config.toml
n_experts = 32
lr_router = 0.000493
batch_tokens = 65536
Below are experts of layer 3 (counted from 0) of a mixture-of-experts language model. Rows are named gate (a neuron's input weights, with its number), up (a neuron's input weights, with its number), down (a neuron's output weights, with its number) and show model dimensions 0-127. Each number is 500 + 50 x the weight over its row's rms, rounded and kept within 0 to 999. Numbers have three digits each.
Before each expert's rows: "comes before" lists some tokens at least twice as common just after its tokens as in all text; "comes after" lists some tokens at least twice as common just before its tokens as in all text. This comes from a sample of Wikipedia text that the model never trained on. Tokens count by the router's weight.

# expert 28
comes before: " and", " the", " but", " which", " a", " he"
comes after: ",", "s", " such", " However", "ers", "es"
gate1:452476499575496578554447555519424604532508416541516483469486477567537423465458426461432495442495401522520362427603515385553499528450505448609558598490496459538549546556513462487423493453518424499560517515582507455479516445495458437502500514518576533559450479471567557452585395522421438494469490473471515437550444528500511512500465462642539544568470505490601533648529536571503503563461
up1:525437451477491554482510532467530472450417504488592534471554516486526463442501493552520591449525505519587538555492478519482480483504479525391529430576531491459477492410459536469495567506545523487521514534467426487578462407379597578534518549541488537413547509559466497468548537505518403529577567473453446585534487498507524463521522595497512425518474441504448462506577490443516621590567
down1:571552494519486532510460479569551455466615504508472441534527465497488583546446540427527453450594566486434502483506492602515429499445520486462534363421440468372496517605508494382516510430524460488482425567565465418544484523489491492450505503495424537455515499491531598524551572451462521455539559585555537471484465470474430393517489531423600493520472486494537545515392550491435520537357
gate2:518565575480446465608560495494584616564545515547508449540459432658486515535465424567498483541543626497538531482554501578463523520555542555411490464524554503465444513548524554562410592558480583511515480504520560417546458541463562466436455492441499396478586419479514542470529555550564458484552477550557446462485491392484508468426503505368536455531502440498514519578439504517568413426550
up2:481560492502576488482458500573493616482457493451484430530470615516518532588480564612493552449478475481427418436582474557588441466497546463463444477479536515485488559557483488528470584536428432471525469484536525445476489524398371485501508489530504530433555403525480516576588476543535489492446497442515404507631552465539560535480574492549505552486425551463582436479478467488541526514478
down2:479519477520478483491483408457501492597526526393482491401486432497479526438564539530504485561587566426559537523476557486443498520505496455549573514448473574482561547445587536500520440509546480611497529461468470532503501469468527471475483478475478508562495499564501525503477446499478441433558473411454412419583489443535494517537612629532491572513425491519432519601568451524500461426509
gate3:580461550499500544470519458448531506462530498468493528501521511403591496454494418413539503433494468452604487478408434465598529493567495478512580453470421488396442536551459505520571462452557557571528423507499499495452568478513520536463499526491488472454548475449463483352469510498512520470500462561620503518587504581507523543575454432527482496535575505480496467442487498427431458480478
up3:446487513476444516504530432516494514508463500560531558625433467398480539488533583484477486561458468564473428482547483539554424517408449502461476478522494439550485523427537382473520479428504461503433473500444454522457559572458470448551540504453481478529555540441449475536586552443435517600558512462527490470525529490579474494558396470472489469469452608599526573480454517506519592489518
down3:499464410511541522523562445419547493585501501576411515472460513552475521514560479552474473558547533577479428549548495510414474540574462547563487469512462446613539474493524473510375478503488499391524507588522487540480469531494546550527525455525533481441516484406581483456420487506453480497555580584496574491440517521504543538503401518494468444457439561458533525524412447490569463465572
gate4:483481465460451463510526507482513572492616559462398502478466535516487498600467484529506402488495554372452436449437519399505472424493558503524513561538510507543491506533479436448650519576544546587508495488500517453479592447416522569477441519539527387574431394506584560443521311517513505600544439506494516571549560528523497606560481515400617485448595485547448487511481516460552452524520
up4:546548467577519486478536489500451532508589372461470553433482510397432499537528565550496598471425453535509522483442514557480527449493480511506461422609533501601572517509521544524472465602527571430477564541496479544468502507580524519494448454440481605447514482473463451572535502523538558479473513559533499505593542458574473464510571529522414529511416394537522494516572608403577553421426
down4:514533491504432501476468435443490447625491455486474544571466477507550507539552555419453466473533492380523384527513534614463630472459517560406531446455638550453532533492497445498451544533494477471487473533478484484403547497535486612538434467617517524454545489577475479482538421495486492549472456532519503488433517511558479532506494510562497591530524565543440467484526486544485495555471
gate5:423576510561555527501431588473546468443524396439565516554545491519476540503553446474533517512566392497532580560544477421504584437509465465436456540537499510490501455525436515520512466543439501433532412504452436528507572476517497525404484483485465493505382650506504473493563597479462497520556520546466541487496585501559503505448506506566453502559538573405546518479446554488511543503563
up5:417499442496451540440496421483500512464458472545423521526493470431456523495521471545547540500487507410557473601418498488424496492474420512521534507532514484464554512433470461554436477489468464516602498566486532506537559402518524498476545496453486406511486577532425471453486489540502514541464471420530575514493506534478528543501447504364482564428529447574511511449542433510441509421510
down5:587459575547404542506447481372495499512571428502532493544545562451524535478521506550511557621516460510507441523515482507446604450640529524504452477459493496496524548492539474546447489475512603435454547450513500465472473637586416442500450515535549530477534498445535509474506512498462458472400505591508482510562447474412491406544525551580523597528467414513450533488522571458520501527525
gate6:465570461442561552541512500461491566484550587485509501499473479542560601498573464473533546421501513550524522477598528438553474420476402502448482472526465574392572512472411577513556525482389499413453566506480549516502429538578486487457568508480505444470525578494482421496561468390445478444447542500466490388431425463547489472538540560499500522456431523559498470553549481527439487533493
up6:540465436459490465484428451483474558546458473448555530476483518521539418512395529557497465463427464563493598521520424531443620491524441516519505537525561489598545508501502548436463576560480453486488508509569578485414522512536479470551378497521536448412503514551516514562515556657473459494455548556526514433524468565500516477481501492390554487571505547540511477554504537509500497438521
down6:584448442545500547514514566463514522522506428508442491494495521551454383427452501571488496550458507468557482440512504589504485439512499458540522493547388532564489461553475517510469458471566451471613449498584558459480499427511560488556512514418516509550483471521513552552484462523533489477568420469600466557467543503581510468478430556506511538519483502497538458399502530481577556483616
gate7:473476540530510597510451506446490475486487377526454461449558477494512499485497487563498503432602572503450575493484568447528509507437502375426491515418545554531442481512423524519480409536498517580525523503552415491459496418402503466346553474534538494432562510487569449417489510487494468566533484586482463419618533476603481369629510498350577463444475450535496409516536417366531467566502
up7:453533436558465527577558515473484497584522370470539512543649472508487444447384560517447461526598583569397477464577460504346495476408544457589536490457409544504490430545465452405292483511519523553498498447441429475544472415367536483537442572542505592463537527557513490410581560580538542488461483406561468426443512478569478492502473502457531579473485580520525428551587518450514488502491
down7:435532618501460515519429472440491418505485505582480415524645505488559455473414582523473556499454570495508535372487512507512471443474479423539457500513496533461518434553434446403560535470569396607589530511499473443482462420432472380429508521566450446478507486548519408438493490510496485542506519408477557486520532445488402499545555530511496487492473373504492448509466520560462471509462
gate8:503505526553486606469470542562530468412565592481536486541475514539508541450388431485508541478510491470595526511570529415393495557467499413515494381585582544519410474514534488516500482574417447529444555522455529440526463550421604494638546522577493533520474469515484596490517539483478431475507591512511396535525538481485433576532468504461498556613595522489477511500406479619470478528528
up8:448554455555587525583536527603513464480466491459581444496480615607516559512503474486578523531454551546527499439478455552429447478438497498432510527564496450593514522514529573500447490504484528446523380422517486478542426478511596594536471511578458467510516360450545549456442497516520531440511547483467511452502510579557393465509526539500476591471563555426524549553499497582492549585490
down8:452479537509515514498508497431507540465531544502497516516511510499462459461465543473465555475456485469419520456544539500578519532439499453488533494483496463404565518459406550415335440534483489479570488455479534507492534500518516548479517550506465381498580584386458481602494449537533470609402471481561517469572548533510464402488561561539439513547532472439467546403447506476476568572560
gate9:538491408458491511537517503490451589506495508502527520583476490551508554505595505447481580487440513557403512543483472459509517489445503534447498422470446464585502512456491506439434424558537502502530490470527568420496507484549513488473491439570453558453552449543485536497504426515485462493485428393556563501460497520496456467425494506550560459508531521524509482551527514511523563498394
up9:365462412407481591429510510549445495605488504560506543546446504453467437560521459533515537584429504521434462504586493425415524522499582553497442619456510512541458497504517488405493507518430470463466486452479509558545496558450472446457595480496513615436452491582538549531493524497500466456568506540422574523444479471530502467504534471427479411453554463491438431497481456407494491482462
down9:541506589620553497535492514508547490526516502443515550524546508441456543477594535528484531544503460529496575559425499532479432491569488443466573440423417562490549462452470457488471541529400491505511462534422435494527470525556474471508491528479418532522460548484477550450591500505523503548566530435494504544577584521464473570521507620432530488527507538466466542543543481468574470519479
gate10:498466433565531496590614631608473676570528431501537509499475489491500515428435451527482502550480513535468540438524500619461475514549446499460519508449523580444512469497515501507493540513534476477489448421566438477418444509398489433419568520473471503534478456517429491507513424472450483464504473569544489480523429522439537555570461495419559446626442457494465462537450527530523402465580
up10:530467474437415501413518463555495435513536495514486515522610548457425470489540524458605491496442506525526523478472566458533614466485418448570535503530499557483474543420603467384412495450522488475457570524439584475545543532527474443478362449506457489522503469530519491464468512461532508487524499441532465561466436567494570495457454490535386423474561525572508628440440569505429474558535
down10:526554516514488495479414489490498543495524466487477465457520516450508523417535489505568574488647531467607522469474548493486501400521499500391496475544522422397604454510470545566472481410474503497522429486468478522423502432500479572447552512525502453493539502495429487460540505505540568538494477411501546516529479541528438439448454539463480465613498501458487505497501575451450553473499
gate11:499441470490525518485596480498534549462453495466527502445496445552603531527457456494558560493554510615486529566439494512517408413449540537514491416578584541503447462526532437507419453476661451449414479516509534432457574501461500522455449625515520481495510491581575555517532505489483584520511501567461395498467536519587449476520480445507497466544531476494480530460448509489474434462505
up11:510479526563518542566482448429606568441501495536514488447485477537484537491533477433544443452411428526436401484514466528509438555504504497560478458623479505552397512477535499477587540499502502572512522518465372562499565474468529518688436445545497496514418383469464543445522481451437448490430446502492505451519515499498498551498434496455463533474643431585460496430478470480447499523459
down11:408406578506479462459538560477477527472523476507363508505550400457508513494456549518458397524404463507369416477599539458512473540471481479438522526466598506476441504498505519433579536514500418492471422502550487420485551523527472572387549516484505420534505440532515478550449603493488406495503476456445463531497445471490484416467576574536597577518514377474464446448609505458704550472461

# expert 14
comes before: " the", " a", " he", " his", " they", " it"
comes after: ",", " and", " but", "s", " well", " or"
gate1:432455457478499465519527515544547400445470509507490573506431504542554468560542468451470475505470454541521509540430559520453381469434515477449533494437535513573529379382502556530550495562463576556476536536487469455457539464488432506485518443477561588438556499536481507537531490446612481493536520473442461527534441474433455480476499567413473485509508529470525576543474491497564406515471
up1:548494484516521617500471648465462534541464557522507472507549491520450409460517490543571477488472537565510460479477612497568508456464611554584490528511560411405527517569512419460535467520529477461586584514388469384448440417510488431494556431544516446569481440426533553497478437603465518422445535442472496507521503535476490477409542431536558475548407523454432536466461492486552515488398
down1:491448545533522553423494488476509504401467592570530434579427518465459527450528423538476408527465494493474528532535580469569540441534459416548449490506460381479505497540598452535401513458540566420545486441409418503459519439492545506452537460444444454540465505548522444488522492603546578556506458454545604427614514531506574417507470447498523567569488536431504598556448513580501478522460
gate2:437505512492492472457524409567424540504433465539565541482421512497468454548450487443417584587475465492484440567449469467442492465484499593487451488501559493571418464466443455517422525484517494546483505432428471488486447543466587437535505503475467461526532466513529527650422517574543514403560540520520659526499534583391503484376440504542481477511521477486553447435501488416587453440557
up2:460488481578523538437502629516566576474462467513515391429509469476502445521529417486497531489475504560430559391584457498520507478475428494479519505495442529465520556470552492556566493593540495464448473573553606511590506497506569519502518377508470493568510456506524442504487475469476566444455462465414539432476559507501568560599582532595510573485525542522513443535485471497421414559459
down2:533550467489481528464541559367455524476516462526477491465488540563513533458547411527482423429511525555531496456521577530516544512462491490497585476546471573526484534476458597499555458511512450409516505497481528502496530443535501446364440393531558501439431481464531499466572425491466433511458523454520558438440576393517531410575483501477458494404565450549523534526512529425451499450517
gate3:539491492447528447444454548419410592525510517540497460493555519589501469514524521396423600439632457452507468505524502491443558468455551518452427384540496511434575447550556538493537587481493518475491534487542516447488532426515459562527454510502518495539534568435462504529531502535568468489512551515486494548532418502452458442518393569550540457463591487461499461482536460523448438511417
up3:458601600464470487567404549482384533533531497550400521433462474498545406572453549437504494431500485445495507479504478493548463549596599503530471473448518493498517416539452543392480571481555470495491491470524546475533512557618485498439512514510437545512532540481500515527463486512418532482503508536485556546423562513459454470559403470500403453385454541438499528530363502502520447468444
down3:501470481418579553444489484524534511518471459458493473590558516451559444557502396502433426499420383536507435561499443480509535495522422589506484604577428535530447353467539497479504518417541408401474548585565549522535557438505486491483550517475450405512544538519484477510463551407471589405571431567460508534393522429575549414436498479576592465450575549524474473537529500478515478438565
gate4:539438422415497510555530374547443494430551491469512528571466417554518483539523573465565499521557579552436460496496548544569451475478525566606487542566423485550460494447564409484583520513422450440520598623513534477537466569504517562484520488370481489435467396488540437470503475550469513480525516588579579530404450612515482500492567527556518536502508457573622491568413453529453451434500
up4:492589530541431515578602603580442533489518443583503505522484505464448466490540562438498508559478435510439460527542451421590479562388512523506578528506518435494457478565549468593631561544450417542511456562452411502534496511423524503555536453449482521501457479336610527533457503473532484489473464536460566457463496551453427473456642518419394489490464627491565455534462487568455565454509
down4:435522449510494520538522573560489453523481506442540511517390519521506438510563396529489472441477505407504555583464548532519425474580583504535507511407542500523464484580536520577579500485418561472543626496492488518503490583341590602486630444537461533502415549504557540542507534468544462554552515492483417517527521543486453430458477494564520521456540444468495525539484412481527398405462
gate5:495651380481526484427490555432512530513465482413478596563545428504454447511525508523487547511528450551452533496482539516379472464544490494538533494588497481537503471490469581499466572422447409597471495474432411537447523503513485500515531484551471422514485517562489494532486487471550492499494510530557372480475528456467535455495420449513537529450535561544447504558480510543479481520504
up5:500465544465541582494490389553479516532562465450537479633473558547487402540438481437467496495460444552507494525540585505568447555427553528567465452584535445507569544433565566486519539459431456569448389461489499510459557438586592516573476518447583506406509499458532423418626499466501410408522492421579498536438409505502501465540510519429553469473406486429513489602524489490521520596562
down5:511467520514443551485514517508483460573530426532445483615452505479588500567433474490567515467439534489504451455534424521571540477501419554502500457505540565507477443525396387496583495551420423488560490515517538537450507560555477484471463566390511524437581524516413540522484575563488458554509593439528578380636616505494472598479535453451530489508574496524562451515558515502495586508531
gate6:516477490458508476392436448510418474448543446530493537413461547546469467552484581539532400602471517451561475523475494464494498514486453410595406460484473447506438452562525467483439410440415416472517563482469527488556546416428576511525496513464514482484459432483602525559535442478491535530447551517389531479504587487517519439482558493517481523480481549477502495542464502473513666546468
up6:441517438473466481476483447524439502473520477550504450431539553514546455441452573495545510488520508513561499540437474494534472559497439450530522543504501421489521488599509443476458494548415543537477480556487510546470566399478437465413491479558426525444458414579527459546518375458476569514495484538536505537476545563543536435523550440517467471466445412482546491527540485514547455513540
down6:519496578626490534461592563559413559485460500529514595447474466468418463394552584502438373477443471529575484427408464467452483534482524524481498452582443449559438536457524497483528520442463515421502553485506551505480508562546444559608509519399472501485512557501539530517505536465513403487463423448591410473495530587476524484494421476524555492505472498476469531519474580478611529468554
gate7:534545541493587503583445486551492526566522450535547606563472516493474503489503491476423443412535520493487548505448467568482535638530535487549475528477457499477483524513515483435581458532466528554347474381528560444518577528499513472493542513552516530398504518598508489514461526461477483593479472463511545560560507559538567564498477493579525520508542458588552460519473552563482589562458
up7:397403484524595511492536417528513599487448447481390491450388486556549553432459517554471486542499441552532570484546493537509496571563531411449559575544525555622562468482513453546514505578490523497563419473460462495460492549417528547499455535417513456477449473538531500445513416448457549438496473473544538500513433447496471448467437469472467513536555435581496461483419480573560479484602
down7:538441501500539508639546468483510461583507502485512444474461531493449428439532459545528550482528457600417437530405480558498521482526509478519525460591402437589501458538485510437516539437421490472448518521506557489364478557560488525557507624541579534506502486459511527442508466505447482381518465540493476524567517478472537551496433487518418446528471523617503577589451469434628435419519
gate8:490450402425521512569447630471436454474430492495512457508516562648464521559528434510490419502554550589400511552493522434464504594574518461426582558468526561473550578463444567575489532519407507565558471523461532403492509532481476503534499537534419504520541404477477485493555508481514595544526410625463509425465496492494526522443544444548534493503514435455526525561592507607487458514465
up8:516491441526531550480552557540476541501540473461415468464557581424449610553497505488486465483562518392488528511484448440624489559432514491513384488502440500506517473517478445435557445491452441483535472458393621444514570487573480510443422482488523423507431518519503491490542537478448518407593544556425554445546488433460427471481513616482527525467431508502521468424434484513502624522462
down8:575470520541498582472539484512448537501472597504512476551480535463526438586539541562495411550606498536521462509441471526490387430472455618495499492544482419471388530515504514502484536439528611547408482507550506470507543539509461574531553572514501531543485446516528521443466581547511514530494606606513495570521480490511540528470486513542526481486393497585516516407404415451476478442454
gate9:531480555536627567527471397533458548440488377469575554572454485494438474437461570459517440519566538468488427536436564444494549525446521565539541405525470538397550463517520556557468528549447471570473536486434513476498511538428613571485419513424517504484456471508520517439426497417504518485490548458516531504537469463367485509434517530508573576426446553535395564508460557549517466455549
up9:489496370481601495586536644504484552450500487469392425528547517457476487548488488577448525504450506460502445480465457451552412508432434537519567482419496471565528444497472500499483578407486500555576485559498577444539558512481598484543594459548432477510532561501518444517478446474577459570566551542465475518494510482614498487551493551512468461526484453488545637411497520513603517456505
down9:511566512447495504507469510524399522491539635501464516460529405383474579436500448630462548480477469526477498569437473509563523492580446483479510477469480489535565511595486476491437465565516603421468570452578486512530383518429521508550575476495443501368405370493479566480500531571532521542511438456425513550417476535598535558443490506461407557358552468501577511462509477451436506423482
gate10:591579464522508494548476573485412534501500527542593481645539508524534448520489446497491509510568544549530455519571470449448453497506460547484495535460489501488438439506517483438518501404471484448493517477471432486524397467480511502482505563431476561458412518523490550524531418508461502428578556468534543481581455535527583554548422531498547459464500504481486509461414656535531510536434
up10:513504463482615573474433497524533547522496480509471514503477469625581539546604530483509539459462474552504463533467485510477508563526441497489476495486486410498533506477482422559516400451564385557481496463404475615411548506510599531576585441532531480516487489487484567504505456492524482493490497548551568584539477481595509419594490372405446542504466474422464499416407484508565530525503
down10:520444492474501537489450567502447506545470513518534553480484547480562496516473402448475504555517514535517520494572556464494463472529594458457596593545434441403565485462466560504485509530546517568498444509583515518457512485555471600485465532473502557539551539564534549466476484505457474460560526479452547545549507541519434371504552575549518524488524420524524496446456524412443525615454
gate11:571524505513618449472547431442467556578474465604504493555531489441511493464580529482534546492504384502613399507512472462448493504487551476490489501552468555432430505436524519493554441479498449486536584510471513550528571520584569501387416566535427525526563465552584558476530420527467509505491453376446542567498474580425520532459628486552549480289543468492508522555465513465514556475525
up11:436506504453515433513545457466487507456545520547458531483461545503424450463450523521412527472574472508472404509484417444438483475451580596479550480522546575464521530430462459400447548499499447524426565452517508398447552461528498534394299457395524587508445497496562409558528564514512453440546441459470549580527565468522499588452540540501598558497472424569455573504469436554551550526488
down11:409539434531497548397488485526512555406547561527520413500471480450458509466542491488445571513509406643490524512452530569502526445555510457508507505512510477487502492469448517561583545506606593509577407493581532497529486459490526452531507478500458534505497578602477449507480524444467480526465502604561604547462527436623447530517527542581550510467460495584480515512531558476512578476487

# expert 0
comes before: " ", ",", "201", "202", "200", " of"
comes after: " in", ",", " his", " on", " March", " January"
gate0:593448501491472521603499490433506556483479551499513526493498448514615528555474512541482455444487519455508531441476511558519514524496507557460458454475535460484494539489560404507483433430448543527373445480511494511481486508493537405511525492383470527539522547444520604522424497498473427457465557504568541536536583419476474467474479474547481559554555569460608470563591498596513544531496
up0:542440549477404519575490477535494425536523424473432424527483487459472580518499474524484484554422525450520484505551503518493505549458470424441433598525516493471441609474546475571511493487498560522480502611405533503557492471512487466502494418458498494518542577488372475525411475560449369507529546532497514495457537479526577406545494558506514472463543519478589536574506521582482512468476
down0:488465468419485481537607485437510502468531465510482476541519398550491436546491449508457490514574508549547494491491481561547499521519485557538502586556458484544555493449501491457464475547516513438547465534483414542468500480427518503489458426531423479483471509393399543422534588472500523479477505499574455502507468482477517455462482423532541596491446577485540536357441443501535624533458
gate1:447538490534481494567468486558526459432465469558594539450514598467514490516524553437523461510518456526510444412524481515497520509575564414526434503557514552410524487484478419583591487472463528439630527496509520470495519445454519363518464480423581545460513612385422574470508547467434509556475500424503441496542520493446474497459457393457576498505485515469480551360525498555520428478481
up1:433533471519520522494505541469479447483511556428512446642448469538441464502515474550537476483477542511436526459434472541500462509489488450453520507446450542535565549515571514474298510486514558518441499564571537521548586600536466562545607473506495454549491458471470577405453528512624528511446446450491525414508514469579497506503561614482441477496519470516497483508572510467449377563426
down1:474566595480467502449442497375505534570470571468463485472470540451396458455431541439432549491479412486435611388494459493535457536519420528416508483394530514460453500578437550506454489518498474558465430417538484505526490483372572523453504553457566437506516500522514410567528408512518490524497556555467545402539502512430571446424516513519486418492508503504513488440465600536467532466512
gate2:479413469552514431465472446508495448491493489428563457519447494449460478491511567563495461494546477581556479424572444540484489505609530506401470524439538492482618506493505483557493544421541522510509506547590514383538427471515521490444501455606480506497425439512559484527451460473504536411452552528471478423424472557453596486433440417444544419518493560505477473583552534455540559483474
up2:491421585531487431504443510493410502515549453501496439501501494519497563607447535577495576418456515637512451517538477521373530577504465453484473470475474466583487550400532501489448502487462510493470481471495524473538499476526465485552454492593474403429567421472514391410448535481528529459466525526470500478476520449465530434521500456533528576480566496414461460637432541494557514502483
down2:405462533516532450523461509529433515548533517554502441466527482497513483505609548509583460463484474672483499479470456511412400531464550454516441496600521442462485491378501528530469481432501462509520462434478543544560557512575602475478501450478636583396503537412502548504428487547463474478528537504403413608522487542497529481453445550476485498502479521564528534657543439493582523538478
gate3:503539524580553514559585541449530409453462495411530483477533500519528444494552469550501491509568514447429497487436394526593559475519521520477512531524494399413416460494605504536491481477515417458475469480557551526490527525484472416572571454358466525554577595517570568487496490469427513607396432502454529521468497474504499475564475540554528495508454476507503558365472479470470461438564
up3:532506453575438516409556429472542524529551490435485537504481522586549509566468445594446493501500459472486466497569436393538544512594386416533481539486495578473464536481525539557629503504586447541437557575539518563536475544523514524412503554511429525387451495510520580538527486433492399494491588486377534563535485465453376525536458477500528504545483473489487498534586559491456515464580
down3:503374429501470475493426453386615462468498514570445552460556519417502493410453499523595469553505508395479458496450495464551523479499497524560441487505488405679550492502579544435565454563453449484452522468491443480492461493487518513521462540578472459510543362443598620419476555493567494486538481466606515425569475471474447545426491408449464531527463500465453511420467551501412540421549
gate4:471548581586431463472542437513549498552490438492419500561532500512579452514553506449517491511514522447524545503487487463505376440549401466502491487638589559517482504558475484438456462519574515480526509547518422497534498550437549544536547568478518436411475519424464459495465434474484440470500488605560527525589524436571500534601587486466472497516459474472461488525544466528474515433465
up4:408518465517569471504465504500502593517505580398514463484483486466538450522574606530520524490454505478489444456421430518515548512504471500496513632547536526478449556502511433551450419520526502547488477468565438444579472504497490488519484453421474481505535399464469393538529516584422513555469432507547554420504541517532421458470630452406494552571401494555548416594625507573513538461475
down4:447558496549541506517468549517490508480563506493460554481495540553519475524531519489499573526513600492561494590472527360412384533501490503552484481544485559442477542532424531515546517585509568476395622463454498583474529539532504410386506559434591528573538533585478496504572532549447492408478523556508415506521549477438478466478497417478578553582465530515454495522398554630411427520355
gate5:431520520458492574467524541459503486496462459450545551425543564488562382416572460519525553584591575457617446395429386521479488435563495457488492466542435403552467577489583436482423568517561461446495528518532490474571554470469455537479464496432572445524484521513500487547524486509438400473431472522464469493428575435515429519517503471443488545585578561576463532458483465465494511473524
up5:436487457523471480561496495438483557513529461544528473470497498461517454503593515459488564611508532479547520391451615478490512436494409396479520530566415506422462512444480450486377467438478407574538658474465524469524497467510535566552514505492514541434530525467544556488523413439407519456554586545453444494475509489494529516486475498572541422406565452587459451641558533420375493383525
down5:522482479463481501554454548528517456470464412481430491539474396512492504480541509481483541529478545466535460474519458528553530391553495432533539470509549534591611508515463518481520528560617374608484550446518530442508500452541566535522496427516433455493557477591518481488468438560414475435531481532469533387541517555540577496575448379431536505548400492491492390480538528455554489406605
gate6:512518457527532396475503355640538500455469521478472457548449512468498484461553531457396503576509574568551492504523464483502450518477537502448480436499463505464451502470412497538558510534478499427573568557455445388490442522485512408558552386478551425353378557488589507481597440451540417608412477537442463483425529477474504504540490539452623473530515455555508538445417564499498493526599
up6:486430582430574508513462600467561440491452502486478617476473452512408486541523513544528578516466563534476653504568435470442470528557451394545585488483510436496556475438427607471447436505567393394485496492587456525464516416493541544515463460610473587532507477484460568444447536485450389501549536444486453452481541459514508545451455479491616534507494500442521504447583501520517523484487
down6:426510445514433509547441468552408500477472552540455498533583547395514515475461381550481493480504469498490576521485532488498607433427510437477454407494529546447522551616423587566450496379447545452439516407500461563625472540420523560538479452537523492561532529418484497475538517439591462459522503507552496419491519426562546484471496509556442529461429424495554543517501458617498447594507
gate7:614564501560497489456497538525508444452522418394576619511480522488547511446489581519456508468547529508515470504517534522502509543519479509529429488561530543380508512494448461576613592449530473567453509520415527496566452500524504517601452497534488554349519464432558473531496462443399494366600582543480458436495562430511564533496512508429503464534473507437489466541445529508541433555490
up7:548459435485485480390551589508549505501584537570468511502473526529482376567510498501381495525514494538543544545528437420560657514531496495524585531532514493508442470484448411615569524500596451492466584463444493532545523514520547527549491547472566572507527507494523346522562443482482485475528524429503507481538488490399575539491549484531610549476430511477449479451493564482545501443531
down7:533538391478496492507545523445508415489511502416530523521393510586509505488493624484466474550466537420511527529554467534462477454522493579618523439511495419433500496500557504578517491515532556440435428432460348500504473527522448564592451477483492540540535470635537465491524457430464404472503562559538484442428383506537485524505472477480547551495434496488466468504473522467561541475463
gate8:567556511550483442423382460533433416570401616518573478466449523511511401490465417411509461501465565518559493556506502459537440488442542492556563539514428445514545530573486516512486449474418491468481424504445525482414503489476563523569486548452510503549443499571465491551533458474547602520506486548420481477443467466482511555404454485447382449420519533431418443437500489487487490459457
up8:504583574584602538519558474481499476478511493504526481494485497567455429457490461458495494480489538574535558523417499510518452492456435399501557453525512502481500507507430633411574447524513443472608485491448488482431451498529387531523538468472511523478438479506613573527507517492480456421611545485518488551520516468478548501549602470451491548470595480514546539479533551478489417465490
down8:456498473460421521443523458585555561502402595555398561528496487561493551588499495446487425510479430480476546439545471612554522487506498533400552560475469386506625538488539475589501534536482463494455472566480434433425499552498546476460491503580511469536471495506587451444536533468520538560572473527505601483508543495431491466477469522490469589626443572480485527472511474501447535477500
gate9:552442487498564491518464524494540489504510493399494506476495590602567485399503446528581407528559493612486520522557467569427539533481473503512469614502456507493523444510497457640502576563492446597471513504494441471487555339474430459494563522507455541540566474471474549486503504535423553511510441460461570495451602517481550470489449530474483593519568455479508512469418566453573508454572
up9:535515616421550429599490418486459531501442518551517485572476388499543451536527479527530587533504433424472570503527435463526527521476537455484416556475597462571531450497420572489537544450510521422481489587500541571511502481514469478527515483553555493561578459462447503526497599493467430537471552580463565479658502511544589555422547520531588473483406490433443410575526442474478537491497
down9:552476614426501511457590523519538493554523492487501572512448426406578558434506563526474548588440492476480517520546398496542534541532488473445547503471542602489504461592459466474485502460540498451495544560488492610410572491424552456526482504441523486485506496514451560510514504385418437413518575489469549502550489453440527448490568458501582482499502563434481547481571515503465541552389
gate10:519540462473558481404446479440519467452578555479511471575507533490603464511554495479547509455527558483492524525496544429493601448472424582461595494512440461426539574434532402562463573510486489530485543423469460537474484466510452428485504463583451497511514582625472479509485435443565458435524524497483521489420492599512517398568494462540540510452549540516514539458449487501562511540468
up10:424704589510445458478501474514504573556594463510472454497458408510618470444463485489445541474424543447492489405496589555420474473518541520561479433491527407472496487499468467450547522507583471445483490531515516435346534455418498560462453476504494461537488397505442481444493478469504404527522474515514507483507536426536500466577422555546499502463455515504480380462462463393573554429490
down10:495443556460447497480450469615499571551470522657506517457570513505493541394426523507475507507480476503537546545539539450529466483514484512510556392504533507580490464457485516431487462416534488578504453560504485483502442469426547481472517567432424502503448463466627531528483483471517556544544463573523515482516553472503391576521517470455513482529411423499446429577540548536478523423516